Below are experts of layer 2 (counted from 0) of a mixture-of-experts language model. Rows are named router (the router's row for the expert), gate (a neuron's input weights, with its number), up (a neuron's input weights, with its number) and show model dimensions 0-191. Each number is 500 + 25 x the weight over its row's rms, rounded and kept within 0 to 999. Numbers have three digits each.
After each expert's rows: "mostly gets" lists some tokens that are sent to it at least half of the time. This comes from a sample of Wikipedia text that the model never trained on.

# expert 32
router:550478545441494480567495484512497511518518522484541493511492512470509501510500488496539521514562494465520478457453521491513481517524481502495473466498524530521465511477463466530513492506478484513502502542480542492502525521482491482484527510467558476485514469482497464525524508507466502540475451531457503496541471474449473493495510500486465524491469510507526501487488510494466511551514511522473508493557494512491483516529502492485445516519515548470527475482499517505495492532493472431508501468487452463514508499495523498526512494516507504474461480507515496469514483517512540466
gate1:501501441492467480448444449479489499483511489469482493482515505469544524503496513492513460516525522506483519502476490499524503453447507463462462521504518502519512511525470533502476515555536518496491529501525503493463485513481488516487524537504503526479463491473485489481462494446496495441537500479487500503508502493479499498495501457530542531455548516520521513468485521486471487481495498428459505511474527505533476475472499509476473540507484486512491456520485523515496505491516501512469492530554471562452475498495540504472536509495508515498515459482478485493509523511481528484
up1:512507502492444481485473471446505523508508498490500516543472501472515495475481461529481469460523500478518535471504475518505459499455515492444475490481520515491487531547481521519491508518538488532495537527525503509504495520498482486500466539492502532511484519459498483511488512476493475489488487517493467467507488508539463468477499471479558493502488484488528487462482531504486457448521465481492479516523538492548521463482479523478478530534442513503475505508532529514508450471489510534503506516535516521484511538465517458478459506511480482530516431490491520465503551501472483501
gate2:511488508523468522482460499413465490498478511481513503502475567485479523540512522470508486533500533489469536507532500526510557506454482489496490504497519474521515487480489557478505510492487499492494499513473500474497544502540487489506457546501495523458521469462536496539521536485516512454487499568542479534510482489507514509507475519528529466488477478471531463456506500520483495493499499486448511490473502487476508500474540520527509501500502475473460533527529485493481471468532500524497493519513519511475497497469452497501538506489466514517483478490447484459501547523523502502
up2:497504511500479503526478537504534530477512494516522477494516448489507504489484549526557443482488476492500495484487504450524486517536494492478455498463570494502542525507495512471513535528514509492525493470502521510478505479523553539526489478524494510504470511483478514568547463545537480512504468471503513463487491501479479523503489526496458517509517541545498528481555532489493474540495466512530492521535501515503553513469514515477493532454525470516497474473478482502503515518515484506482492485508486509494553486487477525489442540492482497482504521515520507504530531509552490507
gate3:492416514490466422509493486462474489506537527501476516499474504523515526458479505488554535504512514474512490489529506542457499487474506503509483507491524472498491493504504478517533486497521464526518505493481536492462497484520512513476507499475474533481474507479471485525494526487486464516478486476494516454473478512514569488488520480479567492515508498500512487551489512508447557511501499517491561545529463501489528522501510507471515545524527530483506509535514521519508480530509463475505539510511474515491550516473511501503534494481491481489481525467460513543477510479477525468
up3:521491455492478584520478500548519507471476505511514503473513505462483487486511541514510482540527501534496504531468464492490482493513484553521520511485527516477489508522474532489496552529519510465492460527491487523535515532486511572546500509501481451520459476476486516532465499510526548494518469516486453545540542500482484469503539493496465485499501484478500509497487490521515426524481473515531498516498503508555474512514480543514494469503502517478517514447545487503500515495485516515503480514524484519499496469503468518494473484491478508493468513537502505492454485450488490521
gate4:502491494505488442495472469441479517525536487481472486510496509518497533503530474520513525525498494504455535518504503532523529469509486525561475545478451443454540530505508479474538491487527514488525514483457522472512512469522464513496508436500492529502535529504501495493503488472516488484515483480454563480473502532464488456456540474517476533498514524477462516488491526496495476492516531456519514504496507490482478527464524458543497503496524515495497494511472519512528459522492471516513536517468509511517485474520482472478480457499504510472530512514519496488473493521548488463
up4:468574531529509482482500520460480483493511468484498504520492472475531513472517454484494469488489457529494528451521514492543515512520483504459518512456496464480505543508509468495525470500514513488508513476542509498504535487513495508480488501510541530485450531507480493549496456531554479509490534464471523490535472510485468543481544484506487529471524551464492535500510554464483506517501504488497507524495527512509480500482454505518516512517507465536469474515492495495472478505473484520493491508487518505510517473481529503507467493490544535528564549494468476472515484463488534477
gate5:468439476508462504494499472501434477457508498457546448484475463505469515502552470511487516525491508514459504523535482540528527467501485534529499496485498508512515500513523500508525506480510516480530506502477494508533504488500465550505522508492536522493536516499474474456482498486476504444501504518487477520502496577499485501464481503490475473490485469464467510507470498504498485469478531497501468487506526509485493509500502474484507487499476455505524541547518526490542529486451469500524490551469540525511526535486464555549462454498490528486522489477489474509497511484491484510
up5:537487513490525522496510473507495529551510535509509520463503506481485502508495527499512549489510468536576477484481498544498495490505526522521510454557519542545483507508531509555489512471482489479483503494485518477489499560489452475531523510484494505471493488505530504452460499485473526489484488485468550493531506492484517478527474468491522496521484473489504468496448540504498537504504539485490510481493455512474475507492549460492500467513498473490496533453526545515485490474501500483513508461523486482452490493498465515496574481477539535531484501519498506530506504540468512493
mostly gets: " New", " de", " State", " South", " National", " North"

# expert 3
router:506506496480522521522534509499512504502489481539491536479485505438460492479484506483482494487479514523518507515562397521506478475504507515485541500488492492440465498503507548515530552459515500502494486493491507504507492502513513490473496492497486510508545518550534498490500520508506518500473494469490478527507488492524487476488513508460542490482453469479536504488532513495489468444514470519573503513517512517497527491486507511522479489488498488493515541502501500503496526492501503584567478502488498500498562475478474498497470475494468476539508503520515569512470500471514480518
gate2:491470487508519557481483521470486491496500452481523493458466508548484481506498502497518446481493531472482494499517487499523517517532495452436511482490451468494526501504503495509512483491477501479476482442467512489485485480514526485475501477465481477503533537510445538453473528528448521533463467534503500503547496504481504509546491478547502499486505517495485474516491506556469550517496493493460493509490491465509471477510499527499508469492500519463507526545518493490493469534520485491467481563471509451514477464504502517509513456513517525472489485479486519465490504485498506442
up2:580506494490495445528504468538491479498501504484520518520484474497507482521482478496473527495487521532483477511516482457476479486464526454499503546559508515492487504501527489493486505548478545497480504448487522513465549441526471463487481528509505504504511492504476510486477434495508458502530482512515536457496431475468493513468474498467514511504487474510518472512493533526527530470523518507522536444507456500480491462504475484490513536549502521490482504512496488503504525500490529505484528518471530518515513504495483498522480557495521488467505435500517498483534481473493519508
gate3:514511545491479473536499502483504500486484520512513528504511484528476488474471497500516526500507489551456491508521516486482495500451562517470477510519518488539465485468473489513479509495523530469499536467514554565505470515475479484495495466493525480509502480513516510519501476496474501470498521497541534471470495532468504467456502465539449535482502483478454523520482417478493486510487496497514542504488525534512549518518515483483487515473544505540517484514510523529518497486441494486459480496502527516501494518549484501496493487508494506480480432475560481480501518532472514508
up3:525497470505513476477502487484514517498493529474499540482495493471528503528498503481477511480482479503535455476501501525486505478474418475531547465514471492461494494506485512489498525478497476495505454531502519492508516508516527493458539519471460549523477534515475473479462520524521533528509480525498501518540487512513520529502497519476554489485496502496555503520492503485459559493465563454504497495499520495479502527506485539491537462490490540462506524521504519458523489549551502463477546498499479498492499508475500515490464499484509523481493542532460516555532521520489531473
gate4:457528488548528495528503472501486496492516500497510495533561491514472482486538489498503566496530464475501504489482525508531504529524507469511501535513515520538507511504482494471479477487542509476492500521507475511548500476543494456534470488493526523513512498489511511447461525495450473494515495516509504474483484510513488532483470488502495443491519502533531480478509498517499507495453496473517542529510505506493454432550502497468549517523493503511491503497481481490520489519463458486535479491497520511474516520528541472501540575455512520523511535445541487512544475482498517506
up4:443499485480495489523474462461478531480517541547482468534470533497502522505523514494453483481521531505466502473531491479507528481458526507487494474514545481531487474482527483474512486528474526474515490462525511485455521498483517482493466515459467486552502476519498502533450465451496516509481528501522488492493509513523480483475471496477568483511554522520495474464513480449432507495506531503533508492538469494540519523480472501522453519468455515462488492530495527496508493519524529505478540481513498516536465495514487523484537493495514508526482490506531501490497498497542506479
gate5:544499502484499475522459454503490463510490519479511489472499507488501500518519493493501515587460486520541509491452530472499487489463555526511499455487484509467469525508476506511520496490442517479466535518505475485487509513486490545450466489487537508494509483472505476517485427472466492474491487543507515484476500505457489507523473497518533479496514491477480493481500490512496482503484480482483446514431470508506515550493516497479506545526531499510489475496543474529483431528515495485491484502495522510519466512504488493489539525491489497479508539504476446535542474518500531494
up5:501502473531505491559505485481518439550488487491481547507504498484509524536476499507463453514475512512489508519471527481458481539480451492529491550528460501515486511482434449471503511478489496548527529508537514471523527513486477477480493506501533489510513509509536490459475538484476501513489531523482509540455470526503470535520525482505504495536494520500492449513508560432502476516483487504485468481460460498506484543555512487507478495513537522483476494482511482508485485489526495481486494492471485509507495482499455483555528518514504503476485515538498489484500444496501494492
gate6:508470497514458486508456506496540529492493508476473512528511491492504499532483492491540521512511479496528463476482481529483506509525499495534486499492456477503558500440454517504473524534495512542502504486498470475472468530529465511503510481485515509481484464500519509490445543505511502506511482509487498507476465454532499490511523507526519520489538463518461482509484532501504455531519557504505443472529455525523461504480525519454522462507524471532497518515472511481527491478538486496463534507465492488494502529518476521523520476489485498462522464510569472477435543517504508504
up6:486501479495505489494473514531460500498484455519495487523520475493481501494523478512469488541531515506481534513498457525491505520478518467534500528512467478515489494525469516488536484552440470493488504520525467498475470518516514476505508503502521458527456516572512468478466487521477486519462512497564510550511531514484477459497506507481469456533489510497481536493493515496465490485490481460500483455484509485538507498489495510523494516532482529468468502494493483510488503490537484547526465532481489492470516497542539466487494509483529524523503592494488528532431483502478505512
mostly gets: " 1944", " 2016", "recorded", " according", " 2016,", "raj"

# expert 54
router:515503491480546518526536501497508503517490496548501529479478510440457497478490509490497491488481507532525518498553386525507480491509490516485522516482491490441470491511506552502524540450504501518491489500503501496492478514514504485473505507497471515506531529551533494493513518512506511491477494476493478523501500493518477478485518503469535494486452481475532523485523515493481474446510458527562476503535496514503535487473507514514481494480499491491508541492507506506511530481506497581559465504487499497499556476465474483502475470504477467541504513525508557502474506479517487520
gate2:483532464533482491552470506490491479509479497476518502506534451505534503506504518500470485539516473488515497491516547514506518499487503508541508484497460495538482503495536533483508479503503485486465533532483555489512513542487527541543454523507527472508465493485489509528531450520500501488523498514488493529499518505499513485502453496520488483501478530518439489495522507493546533516508433491506482539503543458454493494515533486555523542456486444471494472530500463517546485505533506460521504457489523499474510542478500502496510527505480515454509492472517467512514502493457506465
up2:475531492490541576502533530548485501545498483510453466466442468535487485541507497550494477501495478473510510477459537486497526527509499497484499542508501538456485513509537505487543524538528529515538498481547526474493540523556458494485509507479495491517508503511487454524512505509525495531505504524506493485490506494486504477457524497508510539454514472519483483490513502468477506513489584505509511490521484498477522525518478499500477517519524486520553476512444527546499482509486506499507504454536486472492526508484514488497479493489534458519498473483515509516526486459529492504
gate3:509554446501538474506492519507475486500516486463450444481506508530500533456478474484481525520467499492469525529478491558505514460493466519503539476497488497490495505508489539497454503475510461472481508459520472474504522523468527493489446489512464472514521506495451482487484503508531524485546533483506503450534498515501514534469486558482513482467518503502516504517489477503508523519524515544519507479504491537490505535512470525519428530496477474443540479515547566481503506525498463500465500483513462515529517497494515479494469479492482479501490490479508513493475518503494511478
up3:520536464490477521458500482478529484523497519513489549457502488528419515497501517479484468498504494480471564508502507505511491479494535511547464498495500480535485493517466506500504525502526488482498462509537480482474515501501484485478475466506495500506490508476515513482512534487439443471557523528483501493485537541499512519504504501475479480477510523512462531529514503436504462535503471462492474500499546512528490546513511493547479482492485521510533496495517477525474533482499513530479472462520516499546475496523493453508464444481482441514498518534545522518476504487496515501
gate4:524504525559489493461495527502503475466534522485495520482496445496534494547542540471469534504484483525465482554527509457523515485510520450498488465484495505530486502506493486472451474481521483494479478441501501518524554504526507460527501511490534536517525497490510527523529483486484443444494496498504483494489506529489479504507510538472483532514523532465507530512441526478509549484496512482525509471473496479514459495515517444531482505491493509490476515496515525490525546508479534508491474506488544479501468523538485492498529470526492505465466494490501480501500474499559505471
up4:480501537492478515520507480497546530529474475508477511511474468495475485498497485504481471492434493521530505469506466488459443503529465554472548504480520472472544473501531502508481483560479522497537511514506511539517515475476475539488522502516532449526468535507510473497507453487530493501528450519494559494493520529476508529464526482518489530530486553466501471501549505499517480495542460511483513471472487463497497500462513508488524492484496496478507463522539505491524510483479550492478496549520506478516511485491502533500467537488514506475524494463526532514512478510522478493
gate5:538548528512534484544467446511505481488516536514517522525507516471495526480525511471492525468525545490514512473501541539486542479533482500476488479486524464563496496489496525450493514492483518507522507459540504493512513491487503530477480514455507516474453504514501526486514442498502514530477486467498508495511483529484484557498493521515509488533506469521521509467486506527479507487473499525483557519527527508499492466492533520491515512477535511455432491506526480479452506489492461501506515495505503485467509487512513493524504502495500545476540487501519479467489428527491426483
up5:505535465521470510503506441552529463464524520511468488519471486506520477472467502500459497509532490511496498475508543489498500496518492494446492497489538496504526460509531497470472515483516527525448470507523515542504477498506522506504477521468495511486504507483474479494485448476525470465490505501499518500462494482492516517495509505520488519551504498525465493463512520549476472523456448532475523487508520504521434498518523520480488496511486524423481505482513488501466475522512514465496510521477477503453485480521457490512459554496496488444524503514517493488519506559475446521
gate6:497483516486491513543476475542466491517497493469500506509467482500508523492498473515496440502560504517520495512501537491495537522504512502516458472515518514549497519511465501522479466517435518488478409510476502518483493555516488458476497496500534511495471488467529489486480475508460525531507536498552454446494495465507562507456494523519488506564533501496505503527501503516454504493482520503475531539497511505482490510498444464510491538509503521509505500515481457487503520506463519490494492527518491532483477533460500495533518522531486561494516497506477481519528514494490507480
up6:536493542498470478531467487512537470520471491488481509531511507480517500470511495485511485508529506521488496513502455530522546512497483449489431504533512468534527492535465532525494451514452537518469474467518551504503474498504487472474507463496521480523511518505516519469490469466498551515474495514478487481473531472485510498492519517517533505545502526498480462497496564496436498506509510491488526536461481520538498509490499491498491518493548488472462501518515492425494511507508498516479503525534490487517490528473484455490506532478535538489496531512523469457532489455504524501
mostly gets: " third", " own", " fourth", " fifth", " second", " sixth"

# expert 82
router:498466480532457479453485494498483497487469505379500484494489502534507479518494510492494509499520468513508480486501531496496517528518443471516482465492478489535576524496498472503483468554480486504505508468511494507514505498491502473509539503503458468484486490484451485493508496522498491513496503520511526480487529507466524482484512451521489514480516493515492501522460534492465520510491547498421493506525511493502508492544497492510503491464517515523523433520485472507462474498490518487461493498490454544489444515528508547503540496509522517449494474520503460504501490510508489516
gate0:460492509510482469503494542520509469508497516472464484506506505481485520495546487500560501488460478447527457523497495497485544485508517501517456529522502528468431480515494506467516507506539503475525507512513486503491494442547474519472503505524514511523506483502500507450478516511461440495504527477469481507465535534547538468510486507441504524467509478448487490529501471482504488491497465472518484499509485527520491532490532511464526506476480528510486529512561502471521498524492470504504531459529487484516472545529526528492497493504501526502471486506500451458551491489496531487
up0:445498508518474483530474541526547457503490482462505479491479485482534532501491522493508478507483509481533497513502493532501462506454498565513523503502509463487487514523520534502466485497497485471525467524524476498515503435523491514555507493519505454508515497464480513459523495534521470523521535499495498454496509460500522504498523502475509545499505521511552477491526466505523501512571499436503483483499529451480504545559556512465519486481504488513477505546488500475512542494517494495499496451509484462539493519472484508492490511500506509488503521509449475486506480520512550491
gate1:528508458514526543494496531439473482512486499528539487510497488494473456490521498508505482482507497510512502554500497486500524520515476458494506550497530478523512508495476526494508537514447510483409515504465529428534535487515487513497525436468506488451494469481513489475537514502456495514454488484528514470490497551507508496502515488487533540497488484528503499489552527535538503491499487508534505522473494533525531545451506502475509468487514492518509519456464476500485507460487514504495501471525475483480469516499483506494516536513538496507463459505509513527510519492490531527
up1:476491539502474486514507462547525504491516485491454490489509530496543545500457508505492544509493501491498513444502505518511483483474513566506501443502470508484516494510523474477477451475520480489566480494535472548481464517473521466513480562498498502550517545528475510538478468501549517502542526525451495519510504424466469507502489511529472473507504506461506508482479476483464482502520525480487495442521519506458472461523496510530495514513503506495505486515512515517512498540501490501520486500475505508511520492501526492516474462477464527487527542493492496462480501489510470480
gate2:497520519485459509506497485460483461482507480490484493491474507507462496496484494491495476495497466512508534440489512481486506483466506525491488442501496463508485483498514498498501506482512501515478532507533503506481514489471551514573488491504513492483516539492486507521500481483510509509517555499510467507520520502495417527540517516429479504478526502483496530459474503520505418490527533499492498477515518516498485514472463524514473507508515462534468453482489526500515492501529524507493531464530497524542465514494527484512492449484546447546531521501541472472518543524477496455
up2:463498520516529476506555537553519494486489517495484478479495543490492512504540488475501490498505490485472509490493493481474526513506494531495501511499497507552471514527539462497530556553512491468459525514508515500506511469508459494461498465509500514462539469510470493464538502530501535502470495469471497530506501502476538521482525491454438531475511488530485493500499485511537512497489478448509477544501522546522500449555458522529513507462517512558499478527467492525491508508515505484488506534518496505573466536516490511489497485536469520536473522496511486488544491499485491478
gate3:480486503490573467515495522497540499483487524515541513483503530479538519483551509540498451491505503487499519538495500516512521492473527518468536523498500540517488484521534460525499487495483517529520508555534534503510488481488451547479509467508549518500518480506522494468495466530494519470525483505508534481510497499505547537513503511514447471540485535542492478458522469504558522532509525470546534502449476466522488480488500512459506523510471508509519504459503487484515533507520517435480483474504510520531490527471487498471507510488473503477489512502527489460521468528456510512
up3:455480495523487510486497445564475500511482466486525548488463504479484490494504494488518455503501474500511504519499486538486491491477506506472492553492460480509504513517512497471541479518469482577515489500500436520459507559500470517447506511528497483549520486518497480458471497504548520496546517498507555504463557560508481493501509492475477492526491501480532508465503500511482482482524493485488461513499523517506515530469482528496502488512498488492478539453493512520494507493522514522478497492491504510508487509447484514476474508529468465483428459481522517446493495524499485496
gate4:488504506517501470506494518471493430526517492511482509525525488487489504513537438505509511477475471466501537468485509485501562487511514445506493543526473533442488466532501499526525504504495510540509485485530518498465478518492476516497485506495506552527486466506522504538513514485490439504522474477524538504521519543525486510517502497467503498488509493481493529460455473476491469495477483439498534483502479489535468512505498557482503494506489504513466493456522513536520516535506508506478526437498496520493466514552498499526520474504535541466495497507509486488562502528460530465
up4:478491486501536487538528546505487448490484506455471525490477499485500497514481453503464497514504507501508522471494481444489485513487524460489466521496460529491453487544522481517529510496472506537444496471523482527511514499499452500484509460522484516532524481468501504523497476467490454464504482482510562497525501488506508512513513477484500508484482494533527517451438462501498467499472481453459539482514475529532476489483458538500519507478511513535501489516487496525516505505504542504512536465521485531507471528510478499472507469559528536466504482505510491479571515501468523515
mostly gets: " 2", " 1", " 5", " 7", " 4", " 6"

# expert 7
router:484470492466595521502500516501475494514486502553501522461471491480476491494466494488487509489484512526505493520497455519484466411477475494485459457491473491553540507501502559526513518475514526510492507533518493505506501518515523507500471515502472515497512509517522492526500523497475483501488511490504488518497464498507486461479490466470500497534479488486506535513551515502503484455504503506577527495464507489495501508486504513496437493497532491493523540491491398481464508573515517559511517492505502500493530505500501473467503481521511483521491508495501538490493495485513496523
gate0:516507491525490520483520519502491490443496514464517504503477467474493506543463461481500500515458515518516490484523523498553505505561512505506492530529516464500513510548522487518492479467475535510458549522465524476522494530481456498481509449496489515495519494474471523491551482488525490506478525480500508453451480477495457500463527502531481549523526464540493500493490491520473498517494516443503509523482490520475515496522464454472502484541490481508515536524512509530521471502485491466511465488510546505476510496496519498487512516497471501493506446482463476430513536450511549522
up0:500541493548507505520486560500489505505488470529510485514521495511477452515487484551507497504461453502463471500495494556469510488498490481459499499506484521511526519529487505476465532491492469474489473487510501479480526498550509488503483500489486496485471507528517527496522484549482509526472554507520523475489543470447502507515529488483539476496466462497542509561510505464524478472513474502498521508498533442495541509495498537434493476506523516481536462457520492487492478482494537491493514463491470486574513502487489499500483511527495470539453529482513505500551497537485497510
gate1:511477469464508445458552552478476506531529515486522483503492438475452484554462505551463506476470517537501474482532500480514464498490473521520458506467487507510494485469495510524475482509539531527479482527502483524547502468511500511541448497493438476508546499502502553528511454498521518491481551531512450493480507519489493499491503490496513482481493502531511529460494507463499487484501469487509509538519547520508499463488511516525493527515510508538522493535528490470494491504501509501511460547520497470527499509481482498496459533455502468492499499520524487460496507512526507519
up1:483451513472501478451548504471469517495525494487560509494499443501535462505486524496511496523460532514543509487533513485562484492491464511502476499485477512513516499484487510534538466516495522543541508518497484510507489511498497505499492526506453510529500467521480533541473450509549506489477506522556429480502519503527498497478498482487530488498508525484523521453513533493486512498514449511524528528496487505480515485480502498511485498495492478493509526515556499426488496508454468503493480518517532495508498513488511485494518532448502496493452518477484490451446502502502545547
gate2:555463504480495512483496518512487497569479449501526507504495516531527506531481497479529506481516503487483567507473538520500495488495511432489525497473538492500467481507500483514499466480434478483476546509474467481472515512488452517524477489497475477501529503452488554465516508521474559505493499536459523540476503496489542500499511520518520466510485549541516503509492466538533541481494480473486493494474475456520473497515511467500512497500509453493490486493490516483520489477525486484513500507500482496461482510501516510491461491500503536519533526479539472488556495505448461518
up2:465518493571498508560510456478506503516518488508469501486505504475481538485520516528495473531516503478470441501524495503485508511492470554487526466528494473496516494497502497497500485470512501491507479487491552452514500457504496507476537497533588530470498503488523472485451519522511482482502466463531510491508496490459498508566486509536474519500520469479507470503501494515517465525498551564501480462484450504502496505510433480480503470502489512510454502431517508518473493498512500493504541509481547507506496490499475498528489476490488508533477448505490513520476521478502504504
gate3:504525476510495517495504480539475543484520475524483500498551484498456510499496502518530521441495491463532494481486485516507522515530501533505502496527446490516492486508517504469525523508533468537487497483488519537474504483487510558458468528458507492489444532513514461485463501515469533504500505515488549536520506545498498531491485490504432519476503470496488483492481470449544488473465488536506518501496508526506510478494496539511504533492469520505521490497505498443507489503491511506496446547520509464483470497515518491497521436460506530525507479559536508505462438477480486516
up3:485466497525514494516516520513508496502503492495476460520501469534466501481513487509507481555441488452503502511515475500528501509484493483483496505507508474519530488504462522459490473518513496453518445491523527495501510489444515475502480573447515479503481516508517469509520511462448519466502518461530510545512511471517450532482439481503511523482511453520497538511483466492509505499524566507526506458520440487486493472492524512466486495515533464470550482503512486467458500528523486498484502513508534492493515508542512492525507489479470469523496503505463509498512494454453513538
gate4:481478524486481478483532513502491477505514511485471442502477560494498479505563478471480474495555521479478546499527510471484517535502501523493469502478530581481470513481517491504513478507468477507511495493494494554499495450470481567502468476498465485545539498506449452460461538450511513526503522484509505514518502522505495470480536506516508508485518506482419520487507475527457532481506474505483473506509491482483495474511518543498513519477481511533483479514468518514498472480505525488480474505501515539518486513488512516535523538498518492435491492520495500505515516483481521480
up4:527483485530504491501483502508521546491469515522532525506476481508498495527485446502532523506495493532489552512453491520500481483515493502461511492514481493501499485528495505546541518483486535498460495503453465430453526519519495513519488493525539479442497501536466518512556476484506488503463522512515481530451499547529495489465551501481485456521509475504528470542490520517547516484511454460498525493464491533534485511517495500478495519481497457499493535513513481488499519496508480471487515496484492505515508512446487484499490494521505556503490466556554501459513487478546525471
mostly gets: ":", "):", ":45", ":09", "hylum", " ==="

# expert 72
router:495509495489506492472480551517470523503458465493531491525515496491528484460486493512509509507511471500510491500419535463462517444519522489538512473448462491488495490539474487543485496539454519537520465479502520475532498545512462489467502513478482453491462485519539535525493507494546487527490458506512504505491528527503507485497499517517518478489505499514459492506502513494479521544530512544471493507508462519480444507488501520489497511532508487544511457483503556535490482512516526485515509539554492508483479504502493552529514539504488472473494464504483459512530489553488480497
gate5:482459527497548486517522538527516519519483494479490531506514464491516518486492499546500517510477544518477455530486494453481495489463440473538465537495465509533507477519530498462471491487543501496493501517465441498530487518459483522493477471474540476469438515526524536478504436500508509507480518500483477462486519509492493523484510500478429478525516522517490512512508505481498504516518521510501500473461469557520476501530497496517485488502495437494495485500500502506507525505518513499519446503525505513508462547485478481513480547504486540477484468501471477512456537467521485492
up5:531474498544484490492436505495480507477514524516530550501478485511517512478493504407520476518515511469492532507505487532489519491446534493465483521549507482508498524493456512504532517497487461512494486478498534440466501477546507481529537500499505501503510535488497500502498524478522511538494497491534492460509512535485475478458527516478559514499486466509529499518504497546519548486485458481513481522530514489488560564481489473485481499542495551552493509502462482488475468468516485525482532525498495493515513461518506483499503499493492480522525522533490495503479451499476487503
gate6:515527514512523538476510501473477488490507531527495506467506542536491517533517480511462448479485512519510516523519517498491520511475492467531483474509482531464505532439501470508501518470469481460500519477486500488484538503503485488491545494474492508517476439494504481518470487500508496518454486479479474516495540476518551510523500511471470475476500499516473485502508461463487474516511482529523484480516518527512495515502520503503592460499486498515470494496472468510488516521487529486489490498494431483554432512494489511513499443524468557512452488478454517491472538528523479512
up6:527542519504469505479449541501451481473477492512530496505491548543520534461496471539511486498534487466504456524507508516480540532516506483452491472494495505501523524491527465486515493490495505500523509481502514485495518493502494510467485484479518528538472476497478510503474482540497567538489495501494487502507518489508512550443496489492478495504542462525492467516497459488522489466504457506530495479514476483492486479442516528455518479529502495483496470509440492496498516496513550420496463490492524507489489553499547523485544482555490499477501486489464514512493524541508475473
gate7:480534513544495475470503477493512503488481537477518501519529521491455486463475523520516510484507467525510538487521485467485470543507534471442493533439516460555508508485485501505488479529530529536515473523473503533509486509548478488489500523503539495500496503500507476507499517490518487481506484507543505513498480501497441494519538472521500502457505494535468513548469508481468463518503467495499534497534495466533458436532476539453507479488527522498474494529479463473459481483472514493533491479525477482471556465490474477493517496457540493472509541501480505484509511506472523511
up7:505546480470477587496493506549534497507487465516465511462482466499466499535501501524482513472523485511479499519499517522565539465507498506513489480498524581472512480481471470510484475491517481508488498464492454543529508505548489474494510534468466493510498512490474456512498494546521521502521470514493506507522495477499462534539519479518533499518508487513466430507485512488518482547511529537487473503520474454483510503491488471464506523522538502438503484508488505510464512533484500500460468536490514525509494459510493497530508489491528512516488550497482498492477480508497471527
gate8:478459485526500444486485467470542502530497492504464489494467532491475475442502520494519459482471455484498489543499504533518492474472504508510512519489554465470508502507505491486450521508479464489519518568488493509442477473521516514512519500473464498498502522515501484509470488482522480459468537483500498487460496495500514480505500457490535522469497521522515518496475482493485561510476511448503548500491493558505507472474524438541465519459489484538513493504461519474515497498540466513486527466451537504503538520520514498499482475488474487495510520539453485500503509503480502487
up8:481523478459528470466496510516488560508507504487526501505479532490527495513491508499490555544480484514495531510526489488494471485554479535486510532499499478509528461491461520542520467528516486457484496504481480467504443494496506505491479505484492509506479468498487534519539527503516521502510525508489536514490521534490513486464495473516481512480482501507507481489531533527497501495481503458539489542494467477474537528535519461478499466517460493483506517491530482504538533499541481512481481464443526482492529500487481507388531520505519489470509468503500541520474519489495529434
gate9:524534514508479521531479511497481454495505477473459501534502513494525485496525518497530526537478451468472483494481516439470513458522503456486520498497480515481465502517504519534495508466460493473542511504534509497478507509488456525482502465494484537525465446473492483492434522500507484491492485506485482460485489478490526463539508479459487490496536502545484536474494509502525556500491498496496513483508544523510484534518442528516541520511504533495490522498520527511481483471516532493500503515526457528500466533527510543543493547466507478455564508533481483514510514537504501511
up9:476479500526500475533499506489481494493517477503523489525496451506488514507476500527511499486475550527527493490515503506483466540498526485501540503534511493512516484478453547460550498547526506480506505466454497532467508494493527446508522515504507477523489563474499483523484513517490507497499488478521483495552477556506451533496495506521500474543486487548491535546525505490467493533501549542495461499498512491501542498478496489475537479514530460472492505565520489472530504526475507507478491535455503488513518451503462513490507518495523516531454485517530529439481474497468514515
mostly gets: " University", " City", " River", " House", " Street", " Democratic"